Experts of a small language model.
Size: width 256, vocabulary 16384, 54.3M parameters.
Experts: 16 experts in each of 10 layers, a softmax router.
Below are experts of layer 6 (counted from 0) of a mixture-of-experts language model. Rows are named router (the router's row for the expert), gate (a neuron's input weights, with its number), up (a neuron's input weights, with its number) and show model dimensions 0-255. Each number is 128 + 32 x the weight over its row's rms, rounded and kept within 0 to 255. Numbers have three digits each.
After each expert's rows: a language model's description of what the expert responds to. This comes from a sample of Wikipedia text that the model never trained on.

# expert 4
router:154037125121141131069119094119128092185136085174103121136089123140102022149157167169144134165109177046113135139095177081114123072134099139127126155174140104130154103098064084087118085171121100140122087094110103137128143092153103073103114107130135116136153143089164130140043138154175084101161072170159116139133190106100113108090125105094116165105121168175122135132151093118146085060173169104133133133124080117141107115152156100155094100108199093144153066141073112085171115122119161093157120110148121181164114134073097147084087144127115185155146157089137187107120163125097070120170103151157164170158138136076119107109097143130118151102125093146086150095132090125111177088060136092168101157156079153170152133160144134161092129115160090173162133166133104099129117155175178
gate1:146055098114144116101170087114184117142181107105097085124090115087083124113120129120133162109131116135169148097102112119112096138189176101122133148119104140161152156101139098109154128144107167118070102122093090158136141125150198164129115054102068143163179129107164137152169125093141092176102156128144145151106174133140100120141083072142117116156121127085131137112178100142121171107045198088126194094184119098179139142158146175093179171127128125094133142139167127137089104141168132078179123075182145136117107084186117152141174136146129064064092080121070109129113096147107135150133123131121130079143094139132159147184111105119156185136180051091159064112085122157107159181079144149109116067087097061164092103144118146073091147099121096116099119059141069123084095120105132
up1:123115122121095119153117150105087087063086092083150092163170118187086105128111104121150122154115100132207071140151142117119164166103106141213163137146108177070130101191111134100165116094144143149086031143111132120121139108121192118101107101188145161125112124113136154119109154101129099133179147079131166114119072088198118121132137103190127082101132157125129067085069115157154167192123125109129128134112147164127084125132131109114147088091153152158117145136131093208146176144098095071135143175143154122130101174156120054138145097175125141145101109154089083134167182097076098137099167121132099138073089065080118153110125063192164082128141091181130177159133147141126184126162153138124120134110112122152125138132126130135144102070154062114178148141204159159168168153141091
gate2:138125161087131096168178122102144172118115110164101177157124113077086120073193143186071119123145140138218143144105124158165163127138122130067137148157140119171087103122136130098189156113125089126129155082156070099156091183129089060085094161103108152164102181105134137151082109100184123107116074079161151095127129171147169052120174167145113144118163155114196161128160152116153118145138171176085085160134127177125177128162163084162121159128129113119133118149154176075178036104152134083120108166106154141131206078155109061109122081125120152088144165109114107159115155108120108134112160180123137155117099083118124122104090105114106104112105060139141172130117082108205141111165123111149164138097115074085095071163146157091165124115178105125121148134132140104113095179114165
up2:160143132137153106093160118118127099127127106178179146114151131103149172111156127118084140169131122131194143129160061165149127121103130125102090168149095100032128131096206076169186057157062137145052100141144153091117148116143109105157139153125128045152181083130081094112102119117104122117098176160115089105166145098140129109102129171207120146082202131107122125134148127114075171122149099114143173189164114147135095116095157126093122149134143081108124081152155092090136129061058122132166178139123101098146185121123131123102088170091085133151127142060131145124195142101114161121208145084156179120136195154182097110115091091163148135132133148121124146136131108156184167141104180081154103092110119156141122117097124096106090149124109144063126191132087154086089121172155142
gate3:150120110141113143104067165134095128098109124117153131191149102101127080132154136102104073145143166144175066134138134113152124076058094127090126175051088101124127154127112085074125119055156179028150090122102185115120122125156122110184177118112124108196167134108118145087086172163132104115113105116139104136128138116181147178116129099089121101129177140083076065130129161109070116127102085124117103087136101060122116119151209133115064192136153150094120126118099137143112150179140088185155153102110091102090110109153150123149111143124210122138070115085133110182154106161123150122158122138133101144107103109076169112134119148086132136137132099113106135114147179101114089174114149082101155166164099161142200108124124056147102084091158142084161117124148076065134128187122056
up3:142171095145142121083130148144119111146169163171142117161125155113106142192048120124117213097123098137133156160142140063152101134143108156165137150139162130142080132166150085123143088105120147184140115161126117116097108135131081112198140152142099120100137149164106135162141130104123171081117129144144116085121013174104110091117155125127183131107098089061136159079140079120199125111089104102160126143053120076151144142107135134169109136134109155101132093084096165100101053130151086112173136154186164078145111099142127128143079101155095119157148201195113120119125170132079118123123127128109155096118208075147117108156049107114169120111092118134156175105194069103072182137077100127168173101122172104104115095159077110159130163144148107159176125154091132193113118112125175
gate4:183136162101065065146136173107132104143082103159144165056135151124126090104151149152109120165119135131152131070157112131108095117093080146203137170119103105144156096135144150134137113133107114103126159108136124104109087077097070110119143119135165082142150071082140085197090231107164144061099173111114119119177191129097115133152116147150115128119129107092103107190119142081132096090168087144119144103123115124175128140056184106123148148115097119133141131170102170093208132165148066162145122139119095136099106113135093148112123049092122091103144129100097165120069069134166155110102145143205094124104122160064099117189160108162120104091117145145142131131147079174161134119155159132106079094171092082159159132157151177124138136194176148105163197088130088137151199123117132
up4:115160119101131106070119067186129165162118136178117216060112190139118160083091103116084100145104124101160179168148155116152171110061128185145109183132159139161137148097140096114093105098127151073148110080115170103038108173128090145178100094075124179148136180189144139162093131146093119105137132110111138111065115139116073091106201121131149104111124098107104136127131163155133151108171129165185188138103155102158065100096118106145140097144070128102097138101148147152128168107125121096063144163121187144174136163106106111111131189102132150138191171086141130152107122182097170141095116165115126157115135138038101142141109127088151171119117070095153065115180098092147079117170144156113131111169111181095107129084103151109130149143104102086128111146171117154101156107158171
What it handles: Mid-word subword pieces

# expert 11
router:147122153095138132152165130090073103063109150142130112140184130125131118139117080073102121157152044134113191104159066177104133114152099094109080124148053096088097173130128132168089083140148103114135147151175166158151087096080081144141134118164080130119107088139113155088133078160168143156190147163133116124115097144095141109084108171131138133131154112039119114133103126165145161124148080082122137115176112179156179106092083128101131145145085121082110174134123171137099097122133111144118156123112094072097096128099143099151139060146082098074098083192099176122154093184114106103147165131144156083217123177165151123205144143091125127066054157116114115111114150150156095123164119133118110171192173130102119200123075163136152116152155140105141122117153178150130097159058129
gate1:173110145137072136153131099106195141125111097105094088148069091122159154169114177122072172047167108074178118130139192108114153116093084177152197109140108150141130081119124085169091136085146152075162111122104167143036139135165130164149132096138133130154145119072185173106130116182099131063100101113157145207134114110093097113093093156081162142163124120111177157209104095114129104110119099118124132119142111043169014140184137105078084123119144094111093095132142130110129138121099139083164156091130058099135119141135109133088147092104093099127108108139153092089210154144131124130101135105124170146144178149183107152093102187145141113104129125120085104178104124146153129159161136146132130139126152079165160164177085149149154108118139137130132138172126126154139108075076144
up1:176121151108165127139091141135162187051126106114161095165125050129161133131094140145053139054122153112142105132106139144091221111095198175131160074148188160194150115132135088145082141084085106060138126159151172121126111115163179130147169127178129162140147133092104138159107128139114198096054056141126119178102110104044100109134127123080150133134149113154113138212146178125098170139069119126109115088131175106183127187114169095079113149109102141121094113120126114111116126124129155123185122101153086115121121113131105138103187139092154111140141112131171139139197152156079116136170171101167114143183158188151147178129095145136130101180119104121147126101070118111131138128168126102156083151117153119109109124186110142182155106148142116122070089111162093137128118114060084
gate2:159113083103145130073119166090160133092124079104120157099155105173117139123146135138116184121135144080122139139163151157109146130112095114145123147120158146083183177133103106179173156114175122033138142183121066150107077097100109173152105141131068139115125186137166169144091131142077145131130050170104129117129135147048093153134171163123120158108116178112116098129121145165103212152122160165178121136124154121067133123091162126161145138161114160132106199134144153138054123156070106127140149141181106133106158085124175178184123047127149203129177128099106143150085154124096142114145151132133142131174112140124088135126191173210173088157139156064137109124096144165086114103158162110115131120137082136107057121180129113115126083100165104155074160138119117149109161121211171
up2:091139093156162111118189141126099136075127158136085135129139143162145055130085086102161121129137074176118110118138121099105142135052139116134128169150114134125106063098135145195135073117194135194133153163165098081179129123175143117089116064176082170063151130154149104138094066102126084130131161110179117110065161116134121146157114118145122078145134143113121105205146126093124089154113130105137149105087103132126101154118136098152116077050153075166134143103085084093160109088129153174177072130140138088113142122085135175146107203146153120163116074125210123126111100104099161115138057069106147077140096154132136096074120040104097122137154105194122131078144110089110114149117089113168127083152112094143183131074162145178114111132174162148152161131098129133158127164101130
gate3:148074085131122122138104110094126118072082153131113125192107105145144131140170221127166085139118179111128128115167128124076103139118110153144165109106155132132180143192149132065187104164122116127138151141135093103124117118130102111113145103089106123147100100141145089169122188180118161120184127106182120147139137161052121059115200083132103164127094178112163134155127144104070095085043102087096069120133076102098116131121168122138133139147118087126127147096140045120148061174105130177115108144109133113116096074111096096096100096135146116118121138105106132101124119152121110045129121118084086138164116121196099099177146156142109129115164138134097088129103117213127152082112164102177163163223198109141169077155134161167112152142118129095143147090169105111082078139066152
up3:096124164136141121152065140162079110142110129108135108067112101128100165121107113162081139080131125144084060104129105153118190117119119073139088142112151142120172091176193135145109163136134148096103084149136102071167128112126111126138129109131164159131111130138105174135130064052118091146130144070083119108108145053146148085145090151157066130129130158154104111153119205121132171183180124103089156141117129176140073214183180142183147135082118111123126165177134145166104128114137179092141092147131165141163166128131155127182160147100126136171141158134120148167086123108175164097137148127160137128092170178107121179138139130214173145169057126122108047072146136159052123151114126121071150085147091112127116130091123092122135148116088223140179104100102120074122092166136127
gate4:142126140105134142142133104112090202089144151159090156100133125197143137144118126104078130176125127148157046109095113118172111129147101068103107121159085186115128155100169182163129084147139146092124136180153146091084106139131129121169163132105117200172165094113169134095084167099139131164063089183146126132178137072159095073099164113125149091095093077110160155169046114096121161112153196113105065090144162097126106139103145130115063134136099160135115142122153134130119105170141140147121128086124169150138074119123141116180098110163174140096151125121135151107143112092143194157103106183123198110192166136129087143087086197082135154107086132163133129147070128123135102135075137106206079166165120130138125174100093112159077169104092144112139211105138154085059113141146105
up4:085145150051101174137120194102116110151071178150098088141103140143130130135143157177112140151140096159100117148163129115173175134046135141089138112159125109131095107170126122099118081129151155143151122152084184120173140173119154089114093148102127148094123081165111129207172144069084132106151112113153115192093134183117153152193086124178140125127121092151179172132099137205109178140118141093125184127199136132184184172144132177091145141129098117174204107096111110121180138154107083087146138119137147108158108120182155120105138147115120143122136124098094147170123137117142131145168110180140147146125055134184109115178094128056104162159113147173196113116086117187148108121126181174136137145138080129066141112123126149089164156190141138102134114115194087176052144133103167
What it handles: Year endings and dates

# expert 2
router:121150147151128162158136153132122129152184120176085164131164177110207146088124131085129160107133181147166118116111153104108106087124141119120055122136128141091090112150136123141060138107174147158138132109166114087146186187191108122134109109186106094117130126113117076118138060136169141167150150131182121145092130115038107097197150141113149117180070044108086162141151115155069075148121097167120155100128107122166161102101138085108090104074129112091112142147126156151075126134178087080098158104167089074149130096139145140106149150146185085115104079124196169103141062160184133102152136189107154127135173133105114102155134189100071150122088134122100108139149087085128080153064136115088130090174152065156142130140111134136128156135158184073131103120151119115122122125047080
gate1:151136092137104123120133118067102125170041090217114151116123132164191096115077126138089160112091162130148154146175189106143130113086160131169179086120107098144117106174123100071189138199179141080071191089117115098161143144165181130185176136144138102111077140079135141125124185103065087148103162127092117118095088079096178151211068126113092108160139168109147081119071138127139079145113119127125079111134146064138115203110131104101140073122114210156118123115140115121133171134110158124139065095133081126148148152112111134062167174162104119140067105113135120116153119129112168132148115098104154153126118054098119131118093110122082147118155109122121110162130111092116166152175138147124164139079110175135069155131121087108173152172144145159125085128109073106152143121157097
up1:195082104160094144111096122151118145130149126168106078077152155143157138055138113103135086146105155161091174188170196160096089077142138121143125115162173103083150138120172098105169130160198130112064176135153101126109094148101128141150142060177090157143128115143103080069111122095118117111134079156094108119094119167138107064182066158144074147118121114118155141153053137131120138126118119131096128120075087079133132094146098094149176151130098185112110116124060151133120150168119075182163060111083125096109140082136114094169162087140092141159044102087159177149191112144138141089114152116126172113114110157141124133137110168129122097116146139173100072170108181162115134121104140215136172192102160161145093135105106164146109104103152125130130061089158087134134134146124064
gate2:099129127099206177115144105158125155091104139104133135096116107085165088128161190098107117154110144123101094153138152129104118149078072065109102123121110143156083145101088082091134118136132085160117113105112093105156080096112092083154113106134150072083118162152108125097100160163091162143137127099073124126215206173124193144133123128205122130110128091091128107175105124055152126141174119113139132117105090108160130128120151122112133130098192115195104115117156121077086151105115110163112119181157164096063121148116128143169102069086111138112145107163109119187108120163121114119142147114170133104152064095111096141058115062078119130061139124176196101126135221075105134128049149137085144066130149115145084174076143143111093104129079157129145135091120183144154100184123132
up2:078143126094072111094163084081110161123152158133122141135128136140099150078131068088146144131162110155104145124142098105148155119103148133123179133105143112065115094148123158152082150062123130100074116158175172143169143074127188125073146149165127134127143141167164098165163112084066084142166053096146133087191123108188184084179176164126086136155121106127135156131125109128177200132128118196133105132163179105131166169118125133124157064104113136105107131106094149138146169151103135140099135135119121150086071144077146092159170106177051162114103124092173186134127085096101108157124135136141061087115131120086148172182143138144089106180040123177103163155135155158145093142149052101068100099106151167164124149075079094119164123182136144139146142165092098127124162081112131
gate3:168108129158109138141152044111148099143171096176128102095051148157187134135124146148135115113154154127127108166130098108187078093118185137098073144188114097154114098121113141142152102170122104156123120103151175109141104127187078110130120151162153116118125099163132129166166123104146122133147108134176135143173101128165149145147131084136130082115149102210145096211126121112119118150068130148136126143151115099169120161180106129159095124090106134088162122088096138129079182092126124076141136099147118184170145059061149103081106090187127127192175100143166074113133176173160115085121109129176082171095149105119139105118088161173159162122213049101148165121101103145169128124047146100147154103149116097094119116127149111107107071208096104170104176152084115165130140166148066
up3:195089200086178176144116040132088110128084095171164140154199143168129140103113070132177137138146142166143151115106125105105064098157135135156148122150094162124084131127052136196111145190122106157161178127122138098146090090174172056113169142159148133069139178073103080170144158160155191117110126136128141098123123105111078195115082082134163104114095135173161135142130150138103155122145123136091068105088096149086112147136149154073152143113142093173160141106116136104109083120111101066121117165104126136054126152155095093054150136102159110112126170120059089194144112126162145156151122122136131111148113173121141139125153143157107148125166127109106183125098160165142139132136141190159106148127101154130118130084111092081087159129143090110089079115058163153139068138142063
gate4:079128124135104101058142149155101145111152128100120117144086178095128106123084090077152122126097098133171162134141095119137113160155114101090145142131155102093108071153154080088167130148083112098144159099097072101116142151078166133137124070051119097128099144131133106145134092117149128125057205145160092046141176119087187176141238115108111080136120139130135130175098114102086128137078111119114115154129090119107197113149184127160105096121169144165088140110098177125176167115077173138120191089150066141141164117069045125077185139112129117121136114126123146188087105072115118099105120108097160105100162112143200174126097191117136130131152120158106169197158080089139164170100116130146134167076133108131126128097156127123129142142061109112130140114107072138184128138141174
up4:147139152109174242168150128160093096110104187127152143130147175135155102106141219117132120132127113117157119137074160131094102165103118046164038115118111127118128130088138124083146076133178130166161111120145110126148092145088127125120114142101099148123146153127107161162123093118096181161140123097113092204110092146142136162142088139110098144120138117116098183098136123118143151128076120181080162154048141116143089155121101076174141137127116098124160091125085122128122077164101121138079126068126137122140142186178109153134109107164141140115138065108145135157125081134107097122083058062142131103174064156121060088071147085148130104065138108125138151104046130166118122104173134126100108145146092076080111146129116114089139146205159117075143140105134146128204148185191083
What it handles: Institution and place heads

# expert 12
router:094172147128142095034129129137115185098201113099091161050154171158144120106140094154140109116150112130131121125080120119143114197165186117097157115152180183145194156140131151154174169164125088140136120096136147147125081138126144159148117114095123112142118134127157131144124158143097147179142096118137107104153155129137100110094111096084163207093144078121118133097168112108062177088118166117174174135118050138165195128143103196100076166101180186159108162136220158136123111162107124118185104084167141130090110087157090189120172118127090113125095188122093092139088150116133173136153166156130157142191162127136189179090151110150128083174144164102082150069136140138116099114122131096183104155124131197087057121119155157138148135136145122104098118124165106155166107149151120
gate1:126154122130108159106151135132094158161142187098082098091132132114166081075122184162143127083125191168092140138110097126088119181114143099161113099063076130162106074122162097105145156101121099126152107156094152053131150163097128161151095119101110153096121086149056076108144133084110120122126142088135128149158134075129133138039094130088143058137126119155113140215084114175149105115174105131110127154175140136144157148121113125176159141144083117145134152169133092073102120125120159041141107115133160121107117153136079117135142118155117085142117081082148149179140118087135076126181082121079103093074139120187135152082185123178099101210189097077219139149112150069106112084129123087141110178101097142130135164097150139115156180186134106136175146130152131135158088068148135
up1:088044109155197144175128161161132123163131121127103129182088114140103065095153138088096173169134135143178173129116083122137128070142176126130082104197086174156088191163100133126137116099077150113128151129162112107127208096126181110149137105152145071164132147115133108118113108136072107122185095136092169116128122122102081151147172073157115087106167064118159071068160079124132096083209108069146156098139143127093119090100079124154094170108139070079134155161150108137095128135167181183126117159153190137104140104182138117112152181106138148076124149090136105133121126133116139135104141153122121096160155139114123137148109106123101130138098089161158122130103106111246160172118133146124151098136103177151119116124173116112105138089151123088090161074038126095093185123102110
gate2:147151050090119118150191134154156108112087073102139111113127156174119146166080207144090134162146113250120124109128102098147120126120134167095112128208119133100110151110089103112123145131194118107120164114090115142083109193127053126117132083089121154185129116131130145094084115173185110185094137118123061111133135094125112078119210145131175085132104169166083130127176120125133126119115063126113074145090183119162090177140126163112125107121170084116144180135111096182131138144107090114103134116062130132147140105136132105119122158157145125155174131160095169107126144114110119120150152123120107156137100156151138161162113126101071127078113077160184157089101211108114128095135124097148130078128156147115112038079135176073219108121072151129123087123114146107102140073119124
up2:171138095112125159179177094144194153136142102123156143076118149097166187160179161173123096106065126126138128166197143114199154152166110137083187118163163157071108102146052126145134167139154116096118113121160141140113177181150138170116144086088190085120196115108105092092162080128118139110213203158093090110121122165202114165100169117100124160184100162111139170154156125131126100148109147109130125126140161077150116127168122145162156163135134138091147139104135103099120198136138087067107058100124145117114096130111164123136109112109152101113066200104137100127090139147112132156126158114108111104123106088125090119172090133187089175141155139110120107124138099170178059180119125096161109139143216143100101122127162119148121089125147074137103114144123143122114155177144037
gate3:104081106154168100150163103145152146162142110158107157108132102088169199116148168107142154140094129157140112143104163131189119140196132121151119143097197137169139091106135123092090124091121140133082166139104164157121072146104155165176147060130126173160117184112165131096136146094153125055086118143198135109133066128106104167143127150077145124147145050133095130102125108164186133124147084132148140070137116140080131132134126144193101150096126157098173104145129128121165175148162116171166080194135145075178127151156090149186101061173153115123132138129100151151136066117170090109092127190145135078165171149172068133160098122083150119090136179178164125106175135046138072179110117152153132156121108116103131161185135086195137106145110116143157066154170123071116109152098082
up3:104119124118084121154194069156134089130103085090083127178135095160150118124105148162095139076114126076105177121171118081112134109133116167063095127091141131125082144149143134169158162159074080098118122128152147197194128136012134135143164215122116129134113154120172151172130145082145113107145109133109098116144078118154173152077172119067146130184055118074103170075074104125165159077133098148194118135156101136136122128125125159191186103136163155159130142130046123134114154117130103126137083158081076120123098169166133125113088096149114084151130099103127143115152151154096156126094105119194161120086168117104125100201091138095173091150103093103127192119112131128118152106145100132110144161102097133136179119117146119084209122102119110119142159100161124112103120182065170
gate4:127140112196059164203075089081148120107106091124147119093085102174112067120073194139149103093116143125141142148130148102193135114182158116146196127111118146114131138102114156136096105114157089119122167144099152163150111144109095177172101160075085096157121118163121118093192141177143116168145118117115087111142151125123142124130120072095151112125109104147180171095133159159144135098141129150099113159115115107128182098169135132147156168150095088108133199110151117144099177093100138112127101091173141149212155153112100209132103150084089116132140184127128081131062146121104048172190142091064130173148177137150117183102046132085084150105147140105172142043106143127160096111177147132126124123163083110078091125127112100080119145115160088180125162105144104189148113094115115
up4:156143142132163104197116142152130090145117068131065178130153147104064102169135124079145166145075156112139134154099138158106149130132178137119112116141094148150125165078111185095126154149147132158129149094106139131122090154125156113175046120130201203126102090122158164101159137174108143122119165156125121140108074186109111135209105167102155138069177134164162132186120154157144093097112138164132151082124070165161150089124120142122123114248144191134124138164123149139170183172083201117132120125171144159096088113078143067091099152112128093110145108132154143143083138129165121122084093128176115150127118195150138090132169152114177134129105162147171116166132141127095108152080157091122045138098139139138156157183094163128164142107104183070111175125097106187087122149165146
What it handles: Numerals, quantifying adjectives

# expert 5
router:132101136127138117102150097150117133110113132125099102098081092135155087097125156133125063139123169115083131142119128095116162078125101119130114083086162188163094120139165080152113114154108129148105117151092081111134147110138157120093141106123135109143165128123092138132054170109139126120143167163160105144119212166133151087115083091082133126080092147155134195204114145209135091159105129111076150122096060085109071134127132027176145060165141086179171101103131106152181060150160151090099129112154159190134188152105147086127163118141095152165115132104134100122121132092150140120139114142137089068111087115173182122152110148095108095157106138155109128152097118126094151178098156090160106121089071119179176106093078114112055190191084077154153102059100149160114184112123156
gate1:124111182111181162119130056105154170120160126090132179116143141146177131091122133116168102116102130033086108133143114132102118141119096160140190147084091163154118147204135130071114147099114131181106084130136182130163180147225109092115147110133154131081138114135082143109091132082080150143156133093158141089196105120130102128171147117161125181127177160133064149137118162109105160122172125118114072085068137129126199162163153138147121188157151147185061087177131112078136112142151133165121131069143094121121148139109167114125076125097090151144137086134123105155181135103132195080104167172083182069096080145150148104107100111137180112101136130097153157136145112145152104117165076093116170167112137168144201115098128108083147174165174087105121115131120102180094171154159152
up1:089123145102093166164146169154119137132164157093120123101166054121145142112056101069170148116147113088122145063125126154112115087133090163083089153084158113115091167186080092145146130087146165121126053084121154107110164168187140100164132112117169114072105150062166130182234157213066148145114219163121096121104124092155097127095140159100117101149187095104091127157154136113133149111137114185133165086116119084121116138128158172173135095138061102108100132093152148077140125133133168121132109146127113156143127148128085112171119175125115135126078159125166086144098123122132101184081138157146088117086123175111095076155116170096157107109120192178068128139141135085190102135124148193146165153108092121160109172098089129084131112149155098138079130151107152078148128144151123
gate2:139099184096138170057074155136138088120170098110078057096131126183118102223193127139083164055148131192171147076151119145122135158144096141125124108156106102127080147055031166194166105183082171132141105158119154150127115124090174086108158123081090147078106121122092136112121088076144154137128101043176094149138163149107120110112061132171122114196116096176137152087064088151106138098090101143158118141119103132127165141198120158142178105129141107095095156081182131134110105112126124104108106116188069166119138114117128132123124143112162140071164136121140142075144190118139137121128117103110109165110147129143135148121152136132126151109098054150106124164152101112126100108101105097120117117154137064103117119126115150078164161100059166136120168096101172127092091120146100
up2:131111113163114134114140151115139087099164124112106144175141155179214118125109082166111183151095142077215083122130119094117141108160136160090150141106075149174169058130100095096120185079138079140158164086102072148156149092128154108154155085169115084122082134171131153134133115091118151126201124148151094122155106078186133099154105093128138095149137119118167151146167168157139088166090116118128134115144127086109090073145137087110123065123148125168182109129158159153129115176131085163105106146116155136115124067075128147137138117026175108146124162092077156128189154072169114120090113156088095131143114108098169148149177159163138143128115154134112154141126130103164106164161101107142087118041141177121126173143131133186104109105109089095083051101059113103162108130210092
gate3:093079165120105158139158121103147085129142109118096085165152152112121129091105152112178141126094129143061119087125158161128116164133089169151110085091145140174114166147161132160129109189025068145152123059154128145068105153157054135181100093128137136161169150119147121109120134109071096115114128158091078213092163147081145154116077139089106131106152147138091093151145202116177124082128095106072173089170133111124234127066114082066106133107154120165060155130098158105145130170118107195123154085102162161143154114139123118154103122152168124111114095125105151073094149152143163156095162081137143163170145119209095109100105106054105102074115126094095159116099100112150157176117156131149159105112136116127120114123150145159123106062107144134110090139106155166184163136141133
up3:089208114128116131094140087138146108127110144125125085167119142146132099115127187091122118154121086084109123167079155136179149107162170124125098147179121129094155108072110133176084048103080107098103136099130107170126191140116095200154113110141116163110096161130115116135134132171123074092117147120061208185089112125132142114028098103083102102111136118120072139112154182099150095129135120112113161109155113116124151151216098127144184158112136131111128145171082144114121153140145149123157169090182156144156131098161105102149078142152134160070223117129121161137130100129153130186119218153129160100126096150169146161135160094215087099167139110156119173174114091125181116094150193136125116110148129175079100104122068119092140123102091119144164103144075143141171160093137181
gate4:108179144180093171086146119079092182115128120082120094154163124124123117189142160135089126141137113119149132152161075145129099180112118113128121151132094111133188123143119160071129194085092076103108106197152092111119108087175182095209123136083149132107164103093114168130116084177143176172139149142095168127108105046155127074150146126095163158108127082134159096077151123160150095123100173144224120114136102148153123133175099131149119175111138145095115163155169165240137142083102157126148191116088123175135126122074100085116160104171098092101130132126157118099117107084131135118096107159132138137126156132131118158097166077135118159164152084135048051130170092115124123131185159142166099144112105142108081129100153106126157104087161115130082117151096116136043116176117185
up4:093137074047068157099118116176183149199134191151099096039165212170135064141118096174143123124099143108155142163098169161134130117111116156011158153154115124121126175117072163127114103137173057121150153076123133093159148109141143104085095158173093121120091143111115127137074107139127126096169144159099082162125131170112121092135125147157095043146145111107117181131102125115099126140151128140103109141089122109186128097163168084147154104165152137144104122117083116055100090112189109091104180129132086119088156089123082084105153155075113150114103117148108124141084146100097135115150099097098111114180148149120121157106133146107112106109097068135154071101137146090163093157144130142104146110150139087112176159052111190136147189062141081134151147120139156125127127082112149
What it handles: Foreign name word pieces

# expert 13
router:139110141112168167144109125165097152204178092137138137143158080143147135169175185140162156104108130108157167130092149150106115148095162149196149167075135118068085157135134126132134078061108146096177152090089119139107065132134099132179061116109081119094134120097090114137147140072104154151073162142106137124073111180083171166148132170135150156117099184132157158171173092176098146147063117139177064143068129147118127138101134103179091111171116134085116131101117102118147158159139117063086135106075115115152128153083137117134116138140171088096142099167167118070164170127180136157118132127140156120127129159102136188155184154179092134122158134130146189184163150081083102120154100106160119146083091139141076112187116063097077107101159165126117093103100109135082071189175158
gate1:105126108123137138074086160144161130118126157095147073120163064118150138154108148161180156117107111150167126120160131164149085131095045116081164136105127128133105130071073138147136156103099091010094128105124169107165150132148086142109082139142187098107128188058126179176138113171078157090075103156135159129172149043116106146113145097136086114188095134107216086083117142134138177186138130103154128092123093129147063092175110145115135160128133147162177147166135094084118094149124142069093113105098156124123148138115116138106160194100107135146162184096167125137084147158098101144161141146111095174146115108122129082113116167064103182161110109123099179133147159161181107101103186097069126136157163121084118142084115122096134133134080067140121151198147140165089146150138141
up1:134140139126132116145079113123132151162166142100130101171177115080203119136169088189104075121105040144121097139128179197126154148136110144154115171152184132153165148103134107136097068197101098182132150089092104106078129139077101086078117091073137173078061072099067130072115053119141140122073127163095153092132104153113108092143128148109182146177162094151116119091153108126147124104099137128113148131124133103103158153147115148138126144101161120143172112134175189128117144139064168106128136078052109160083165152161105122080115104102171184050169134151143189113184124134143098109149113157148111120085092160135112132081145160107160162113148114110148123149171161095130111192120096111180142121170051075122198097149168151145136121158106113115094105099095143088118100110127150
gate2:085097110118102133108129151104088202147129104082234130135139128122135063086116158112147121162134118071129128106122158182123106144169156120205148080158152111118147088164160141074117157104117130116140132106126121136163133138127163163163073130131210101069127136114099090150172186123148151131129171058017134075196151115142134109065129124095134182188123072079142123102128124118163152138161142100140158063136123135117155131128128159148092096143093199139130189142120081148145137121143151087125164074074103155100163130099131164139090134117169107088112160147129112156094180118113113123150132158123126121127141168136115139140116107189128085090075158097203147144155140151097169184136132167170138108180157184145125149103174113047148136152161094147141142124090067107140101161177166
up2:133155073112100133142091142142158151050078160101136120150136115131099055134165158166101068129183092152123105140092110159166153130123083079084129162115096095100128158166107148108072152125118155142114113083144108103115147114125136073107128107166124115099070109141120155116068132110116059164193109216122100156179084150129102103185122139070093129126133144149133092082126118149141106085116178135096151154152149096132176091097142211086099149067139137160065147125146154155091031165130153159104089202143148119066102153150201128122118114137114123099139105106098097104126117078108073153133144112176131120129172119136165116167181126133122101109127066109059088129112119168152110095135129094164137121174140119095133089189091106143153111131123160174217112137104137122070167100091134
gate3:102118179119131112084133129142105101126094149159164088105094126184149115107111123139146124174151114127132090109190118139088080178203149171093153145096107165199142152126104106046126143108165177125144124105143174140121156138126135134191137104104106158149117134122158128161062135062140163149134138118113069180118086076125163140163121095182100156130189125093131137123190113076165084120135125090082143098166168142157134173128137131122098084031164174111103120190130182194170117113128149085186127151123130138092152084105054097169153134056138107229115096151124148092073111101137067124161147146107122116121107098147201168129146115174132096111105121117144106131122067126120135147154133116130137115079101097125139154120102112149140196122117154138087120061175088186111103147081132
up3:135107119135067159076144119112080123073169079111186154129135159106143138137113182143129141083130148129093153135066094054139132122134118156120088156150112163152115159129145187153092132152138081133111117146087166124125110113127159161087157090128088160153110109095083110106140077054157144217115119121089177110164134127132121191138152105124109139199110086177145057120113106153114080120123146111138144154121163161169095092100178075159111113096116124154132083146128059091086135108030154126182172158112148183133152140057172156121171172180175175136119105114129088114056177089104133185033132124111150138059125122111108191095097191141149144194119150146152138132138106155131150081146165147140088148148083153122114147139145130155159103153179144160098130124153111139114135135093138
gate4:127115168121126089146135167157101149163179123114097140088136137137131110088132149178124043113154164107156134071128168122113123128115126101160127136122116152097123125093166112111116160165164137145070160110158153075123157125135097120139103151099099109126100121125143087144119168153135137141154159077163121110155122095182164143189123129182111114116128157126185172131139107063131085092197167155101094119139092114137126119089122156175223104110157105089132104205165147110155153169143125134145173153150223137187109080130095131075133169132103092101099096145059158134194116147189163140163108187103178167163085174144140158158110093168147119065169087137123133190152107166108097120200159181127111108102087130136060100184189148104096091141168143140104131117083087195109088100104118
up4:131141109099183130127101163126102147100137147054156150104165151119103105169115118171160158126147090119159075145091115132063086122050183092106187142074126109105118104119125165056159160144132037162091158163128109124147117161150104098183093202132175117142202157119093108108084134137100093127136056121113190096121158118132158192096112128100097120195088142146128125065146189137166160106085093139136148109159114163111169111080122158135121163092067144133124198088102094115135098147108156090191176168125089114160163165145114167204096070132193085117143148106136101142107167091088157085098151094137090119167085107135093150167088136134084120152130127138127115097163092138113105137090137129191148119130184115123074153142189118126134103123112161142124117118110097132162102144092128
What it handles: Titles of works